From a checkpoint of a small mixture-of-experts model trained on Wikipedia: vocabulary 16384.
Below are experts of layer 4 (counted from 0) of a mixture-of-experts language model. Rows are named router (the router's row for the expert), gate (a neuron's input weights, with its number), up (a neuron's input weights, with its number) and show model dimensions 0-255. Each number is 128 + 24 x the weight over its row's rms, rounded and kept within 0 to 255. Numbers have three digits each.
Before each expert's rows: "mostly gets" lists some tokens that are sent to it at least half of the time. This comes from a sample of Wikipedia text that the model never trained on.

# expert 5
mostly gets: " in ", " on ", " May ", ": ", " January ", " September "
router:164155116121108108109126110135098119108154097146132168159120134131112137125089111113144088138100088127133132135098081135100135151152147123106149107150099146117115079144133154093077172122111118066115113130149133125153120151169128137113089172142114124115091164131139081111120149116157105094116093127134115098138143124134115112079158114140129144130123153104125162093116167129173146120120103105156113170121146158165130139147092155133124082089099195141145151119150068140118124136154149104146154145143121150129130126171156109156139112147165134126097092098139176096119134152159145137164156150129143150155141161139118129106140113170100112128157145145082148124101129084150134149110148140105108131137116148115167110078106129127099108187129141134119122090127084095131099136120104
gate1:141134122167141090126139087119092111114099145131108152089084131081159143163151127127149120149087125133157132095088101124084126135072172155123159086145126126127110124113102104152171178158154154097150162133112134114161160138154119139163157128112095098139120145154127144143097134091128132115113134149122145138147067123097084157120107113118122114167110141150119160131139150146132128103144092101111127114158141122156147127131101137158096154106114116090165098134145130143098148112144113142140116120162128098147123113134128169152093099155088136077145140106118138094116115198163109088157151089108094143119125144147104142132129156129185122140164132130112125133152133057122136115150142105101127156169158130098140150129087138100163111142140171132132117118125146103099137115148106
up1:150110146155149090132136119118111096106128120088152150068093122110184139125154138131143122137135161149171123091111094125107162125097120139106178106124164122114124144122110102151150151127155158092137161131119118121139145135180078155167145170104089112146115170131131128128079138076153124125135138162143159128161107127110067154169091065120132147154103122171117159106131146146151122122129116098114131114136119144114137103146109155154109158116135116094147100113177101125091127101135113174158138101165127097134136135119145138137105106154116147127153159127107141087113128151160126106111155066133103165126132143122106153125149119135141118114128114148109124171115113075119136121120142126125123183163127099087141129138102132111175085140148127151137120097141156088111115108107086

# expert 16
mostly gets: " and", ", and", " that", " or", " &", " and the"
router:126054101140131087125108122120120150138173164163138136148182117116156107178141145112164107146078134121144115173111146155157096115116089113085117139154116123182125137141090193163142157110168165140122112152092121119137117128134168127087115124132093145155127166111160133119078130117141130145149113136125094156112133147153097141161115149146162157093161144138131179124107109087111140100120145135130081137113124095098177163143132113157163108154112099124130104085119116172118124107131116116106096132111124142109164124136140133169089113148103154157109132129133124143123124134075137142127180134106120129093121125115121143100160125131095111103130135090147129126135093100152154166181121144113127151151114148096139113148107103136112127171102167135124113148105136103116121125125169
gate0:107121163143128129129130119105129121148081123113122136082143135148129118136116130171110115134172142084099140139164088158093106108140118148158074165154127085115112168154131145138082122142184094186146104141143158124115094115113155139123122113132135091168134146141131131154142187157149100158125123125113139120122131147100111130116151131103100134153090141139124086112155149146138119099098136156119093178106139124099149082093150144140119168114157093149142151129090130134113120116099082135134099142103109139140119134128114128121131145107148155098163115188097126166142135116131148161110111119114135128173192130122122109089104189127119137142130116174128182148119111112070127131094164132161116130141102119133109140122135077091092135123124138172137121097088103123126132121145095
up0:109138120120112111099110163113104139175082133114125125126178141099116151135106103138124097109140132063142107128161127142136110140131103124108101075107165140118116128156125146088105131157161149181123172114126164133098147144122145136160107113121141113117135156173116162133158166133119111125097160137136103131123139108111116121130168125145069131110176131101142164112125132159156125097124112175131158153107116134137134103124164136167121137088048153147086151170146124144140155137131130116113120166121084139162146105134099151111115131130131149103131114151112128143117140127105103148152161159161178065145174142079138139151164117093129145169092108087126154097134137116100132105100127095139132142067114152128096113138120113114145116137103142123139138073113104122128137147116097

# expert 38
mostly gets: " B", " P", " S", " C", " T", " M"
router:154125161144156150097106102145085089120145164159075109115124125130153166132142159170145088148137129157155147092139099136150116079129134123125119158101139116131147115119128132146145081096098119095115143092147145140129119115138097142115139120146124136152140137141188138119109164144147115122117120092095138137099113092097144139105105136104134127149097136121118146168163124159101093113116129122138137110124117096098144140117191150091080138137188111145123144142113104145133126104131093128119116094117168174129113116166134123127136117158109109167103162081115120118109106156097116108138119111070091114108154119141111098101110097123131157123118120166145116126153156147100122103129131121083130128167136076187174113134132122121127105133113127104121142178158157158059102073148143
gate0:129149167150113122106151103105118160147102119171134127179103157130133092117138154136113149099099138146134107113119112135110154133095154188137125115117111110118132133099114150148144094148085108150128161099142113134127146145104121165080125131132108090140133094101113138147114145113111114143155150113145143102100104107128139125123096127148084118154157105084151105101114047139109163151162142134144146127132132114114141128140134101146138166117089189139117165114142123112118132173138132151128141116124119142105098130110098129104168167137117118186095123161143137092130097127134095143099161145150122156140145090121139166147069117119124154132098182147156117095153061117117176141114123134146107126117092095153106182160100136166115146137157118122070135150104118119128126112117179
up0:128108145167119094126164119112099164160121123172149120138128153164107090142117149124125142120129149178142070129107117140090168093112119179106118159140082110121108133120112141159162086103088107122140116115134088138122114110117115162138159146077096124108134137133086145139106148133130154148149140097121125128100127105139166112148096140165140140143177136089120072118096083132134166111126108093170133124161131119155127116171161140151151169116092172111096109108134133119147132163119124144148111125157102142127120142137109127133136151129106150177085115141131134123130091129147127096111119143150117161145136120146124127153091116122115117118105179112142121095124076104123186129150134123136116136140112072150072179126098143162121148134156099088120172107111116101157157121107156

# expert 24
mostly gets: " Z", " Sh", " J", " Ch", " Y", " Man"
router:144122152117152140095109136109121117151182123115109119071121108133174150123140127135121089184166143180132125121093136134085139143111154123146121092139138155084114150161132132127113065151113147150120129104141143119142160106123132119112131156173162118140150115124160117135137170127089147135100147102140126123153158089130168134106116150092100130139089102126110118185137142094115084087129129108155150110143135114106133122143150133089114141068177112121148152154135100142127131109118075160122166159101133137145077090129188132137134141119094117115128189109155153146145117128095123115109112104097118119143159138149113094103117124104149105089159100170148110131143121135100139107112141107088106125113117075122180089104122157130143133128134157161105131171112150132095110125129131
gate0:153160134092185104101143144147099094122136119152108084095116138141128137103118106130135121140134088124102117098138136093128122129158113183151133120124131169086076087110142171151084129154116130094111165132123123158149096133096121132113106146153184089139129117182107188098141131115147108114112127117192091126128121141148137129131103160114127155127089144117158126148125160135117126110170156103089139138096103120087092139126159123120082118133175118147134161164116142090118144143135141110152152121071113144116146115180140109125127071126148150167088141104117150108130141153141155121130126119152178151128172082162159123126116113141118105126122154134141133105159137077130164116126129105119102140128134124104098127174119167095099155125144118131107110145124111162097134131109134
up0:132119148070164128146093138152128132175160112104115123101105112148131158080153107120149115103150115135099138072145111081159125112106124140130129161105153140084113092132159145165118119151137142120081129160110143141151135140138116115147122140149164130117138093156130145130144088148129096118138153115142138153155140124164126145143110181106131115102135122123155099130109165152127136101175162120108143142116087090118135117125165107132098114101183134122178137159121133094090142147144124106115186155091102148084138132146119158112099116101128106147115159123114101112118131134120125100155122154146171145083161114109125149139158141167122125108108141150143132127125140082172124144139150065133082135140141181135084139145145130096095142081089104126116132126128148104096067136097154

# expert 45
mostly gets: "===S", "28", "===M", "o |", "(s) |", "s were"
router:115124116130118142145119147119151135159127064131133091135115137137094139097142115110174096111127117130129114128093109104115128191097125135140141104131132186138109080096143117119156146113119125125178110142157108118172167170173095147134123138127153078129115120129129129124123120134155166080125148131145155117128175128152142146121139158138099161139133109161136145129155118133110156115173100147153156160102153107127152116108122099137091097123110152108128115117089145147107083075130166162153140115072133145119115127117115126144102145128161151121146141141122167138108125125132148144147133111141157126122175144094170107135184120113103131122138139146092103137105138103115167113131123193113122102113097170157116080092145148150104146155152077167119144130090101164145117067152149
gate0:143148135112113143127146133148148124116160134120070073098083168142106132126130079118121123138137133160166076122139150148131161166061162125128158144150145116101146123127103119124141112131110125078163127087131143121177129167168126127144140095116137104125116105156106101137141104171143108171128148109117083123133136122094151095125088140104169141125117156159162136085130148082177148150122101075162126151120133148124128102097125144117073152168133148141123133132073101121171123105088154117112121091117112163139137148124110150115158094091136168145118175114099162128139125122125126120144122090097146144130099108148127129140113126116101181116132137151122146146088078140145126161122099141142132132152116085121137094118126142107125129145123114151143122094126144161195113145118143
up0:143094132105104123116139082116182118107119126140106092080110125155112143138146103126113116138113132176166085094133091157153140137078140141109130171141122151107142132129119140111156094127179073146131116083151144128144140144155153143160145103100147103140112097148124129169160078146165143128114148132130118133140128082091123141129122131124190154105126099161121125091109132112129159179084073119165120141104121168149094147110093138133091114148147145127113131141094138118130131123097155140110125121127121166125165145128134148100158156082121155130126163117067097141123156121146130142135099088108143147115111104127092163151162128120128159100117107185147142158079074124127191133121122123113146138136112126114149120160115119112122111145124095125134112112096161142166142162129138

# expert 32
mostly gets: " ", " \"", " '", "_", "ing ", " a "
router:113123125095128159135110074102158114076149120170119111141118137131126149089111148173118112144129113111101144159143128114142119128121104114145105116155108158110119108144128119103147167150123155109097122099179153130123091107122128094126158125096123131096129153110087171100146123154148128133077081123128116131121126150128140090113140152114125190175157163089121128101130135159087139164148136095104095120138127136163103154162161115109112107106104127114112117114137121105109152104125154085165132151155153165102131132165167104148152161138110080109069120142141079093130109119141148177115128162123117104089163142107146129110142159152085139152144094123129127131114140123117094156128160116088116126126156161173136135102110077145150093160109154135111112102136105151119149164174108
gate0:131157154128130109112143125127107089115141148124140110105125109136151162141159111158119144098118151133138139127111127095138137143083156104147167144138074152117137143168112121124053131198169135131148130122181174123079118138152152181123143156143117150147104106116094102122161140180098114123106130126113124099176144099129143111114081085113158157109132102171133133130075104111146159092126111119135112177139148147147120128095124112143113133104137178131141174131096109110118175140103140136098135134140111135172158176120119148122126126116128122131098138117114098102124133116165146110158118156091113123111133124174149086114138145180124104116121123127128088117127101140104074109134139116126144136152145137106160136108060113109123166134142147143098101085109136132111092151120096
up0:131134132142147115141110118138081110102164165146117095121109116126137128151135098157140172092135181123127140143112153106140095121106133114112148107131109143104124140145114131103081131140133166139151131129171166153122108110111133180128170154138106153138143160128076120136149160175097119133128113125080131101127117099105120120117115098133167127141139128141130167147098119097133125126156072072081097142152125120159106131100117105168140119127161183171119170132087134094110171101091133140158117112170110147145136161136139143125114141116130133117119136166151125120129144102117184096171126146121068131086114136132134077117134138169136091131127104112104096132139139148084115099170132095129150149161126148129136099117095099142142139155137148139097101091125168182102111126100090

# expert 48
mostly gets: "10", "15", "11", "13", "16", " four"
router:098140125168188137112178132119148143099101102108083107137134138172120136146134107103061146168195162126144143118161090101132129146134119132150103151109142150134134123156147146117137145118120099095142116123150162151150125109120162145183145130106124154139138085115159119151147117147177123100171109083179143109134153131135094128137087080119126136075142131163135149150164101149124140093126132144108114122149119140141137124151164154113102137158150107108102162133145130114150097121123170140140114080113102172108094152121142115101112165097154114135136175102132132141128127148136131124111160127133112144116136123090131115136070152150106135124170169124126122140087132133140147154154105117151149147146186104152114102125169141103120155119081072122111118099100117126119128107119085
gate1:138196161132145114086100096185099147138123100149132122117157101084134124087138095090144094130100122105153097143148098132122114139103135153101132125124102129151140128152104126128098107164125110126112127147120120133154142127145149114132116122146135155115091114156107132122119125105128123108120130166134153102136115066110105108119182130139115125163113149138119111127127104105117131132110096126121123187153144136120167098116177149160123093131119124157115182133115107137127137155166136174137181165111107123096137084107089113143184118179095167150147120129139143121144134143089169130115116123121162134125145164135140083125119141174147155116161121102136124102104131104142126097111117108105172121127112098078131075174127127118188097171112142160101135151147135078094112123157144
up1:136159139132111110101105142190092116105132098111160142158131117141126106137125096125118105126117108119171105093180135128084111143101150134111160147118133131138152129151102115157096130132144131138117126134129136139167115131149145134130139145133146158134107123101155162114089103128112110103082090174106130119102111063098174144131187111138132118166116169169123136113126082120120154141094102124130140139153122129126198099129152144122114117131120095141140180141140107106106146135104151146174123129148104099120119097126091139136158140147104132150151147138155153116134129108091141094108077116092152109152102193156118088151171137137135123131139122114104126126088133168136117109132122131123141126121107100087097129152103137134203129128169119163108140128144163039123104131129114

# expert 20
mostly gets: "ed by", "ed in", " or", "ed and", " with a", " joined"
router:078126148126120107140151138121142174149120131114132117116113129117125174139127100113092201147128097122143136161161110136059147094155179124149171133142120108107151148099146140117141133137157138108116145112101150144138130116130133153149133141121162132135158207144111156141117156087133173084125155072142151129138092146119094160116129151154104120122118119169106162106118100138171177115162122115137131123139143138147107103114113144126169130134129102083096134122065105132114118160149146106158092117154146143099148095144148122103129132104171161151131143141126156105118121082129069068132088074101145117145083119109167118140146123136098131144148162113124143124147118119149135148100129152133106115126092137149099122124122141160133116109109129150137166146146089113136148113148169
gate0:094141162105148129080107132140157134131123160158175128139133134129122141130105157154125133140130133149113110142110110110113140108140146135100120127135134180163129118117138140104103115096148137096143095155105131107091156115117175134144137141138125118135113176126100134082124145122095134105084130159113120164146114129149113122191137081134158149131108139117122130117069067128114157141124164112131090156110134130121119104126129166108114152085162106037159130118102120142085098184124110143160147112131117114142185103161142091133138167099155159132077150104081133128122159154150134116115136123108149133096152122129080110116115126151124117155144099165132137118147039135102143125143158129132128143164156118118127140113077171111119151110116144130135140131118111138138117160096167
up0:095134145124169143130129102134138136126154156148146130172120152111110157154125101165115154098166128168150110137154121131086140073126150144101141157100118164157130136155144167134102127131177133122149093127117147134080160116123149156123142133167135090129116156120106127063112097141096138088116168138151109119155116117138091131187122095120173153111125149106146153091102108102113169127104162095167131165108124138145096113109121176131152125099157119043134140105126129118106112115127100111113170080117127134157146140121170101107116166128114149119137160105128148116130161159121118143150120140092120158139153135101108136119156131121107076138156103154095096117169091123095128114136150116139122100111174101144130151116105148115131135103080125107117117134134090105146120121077141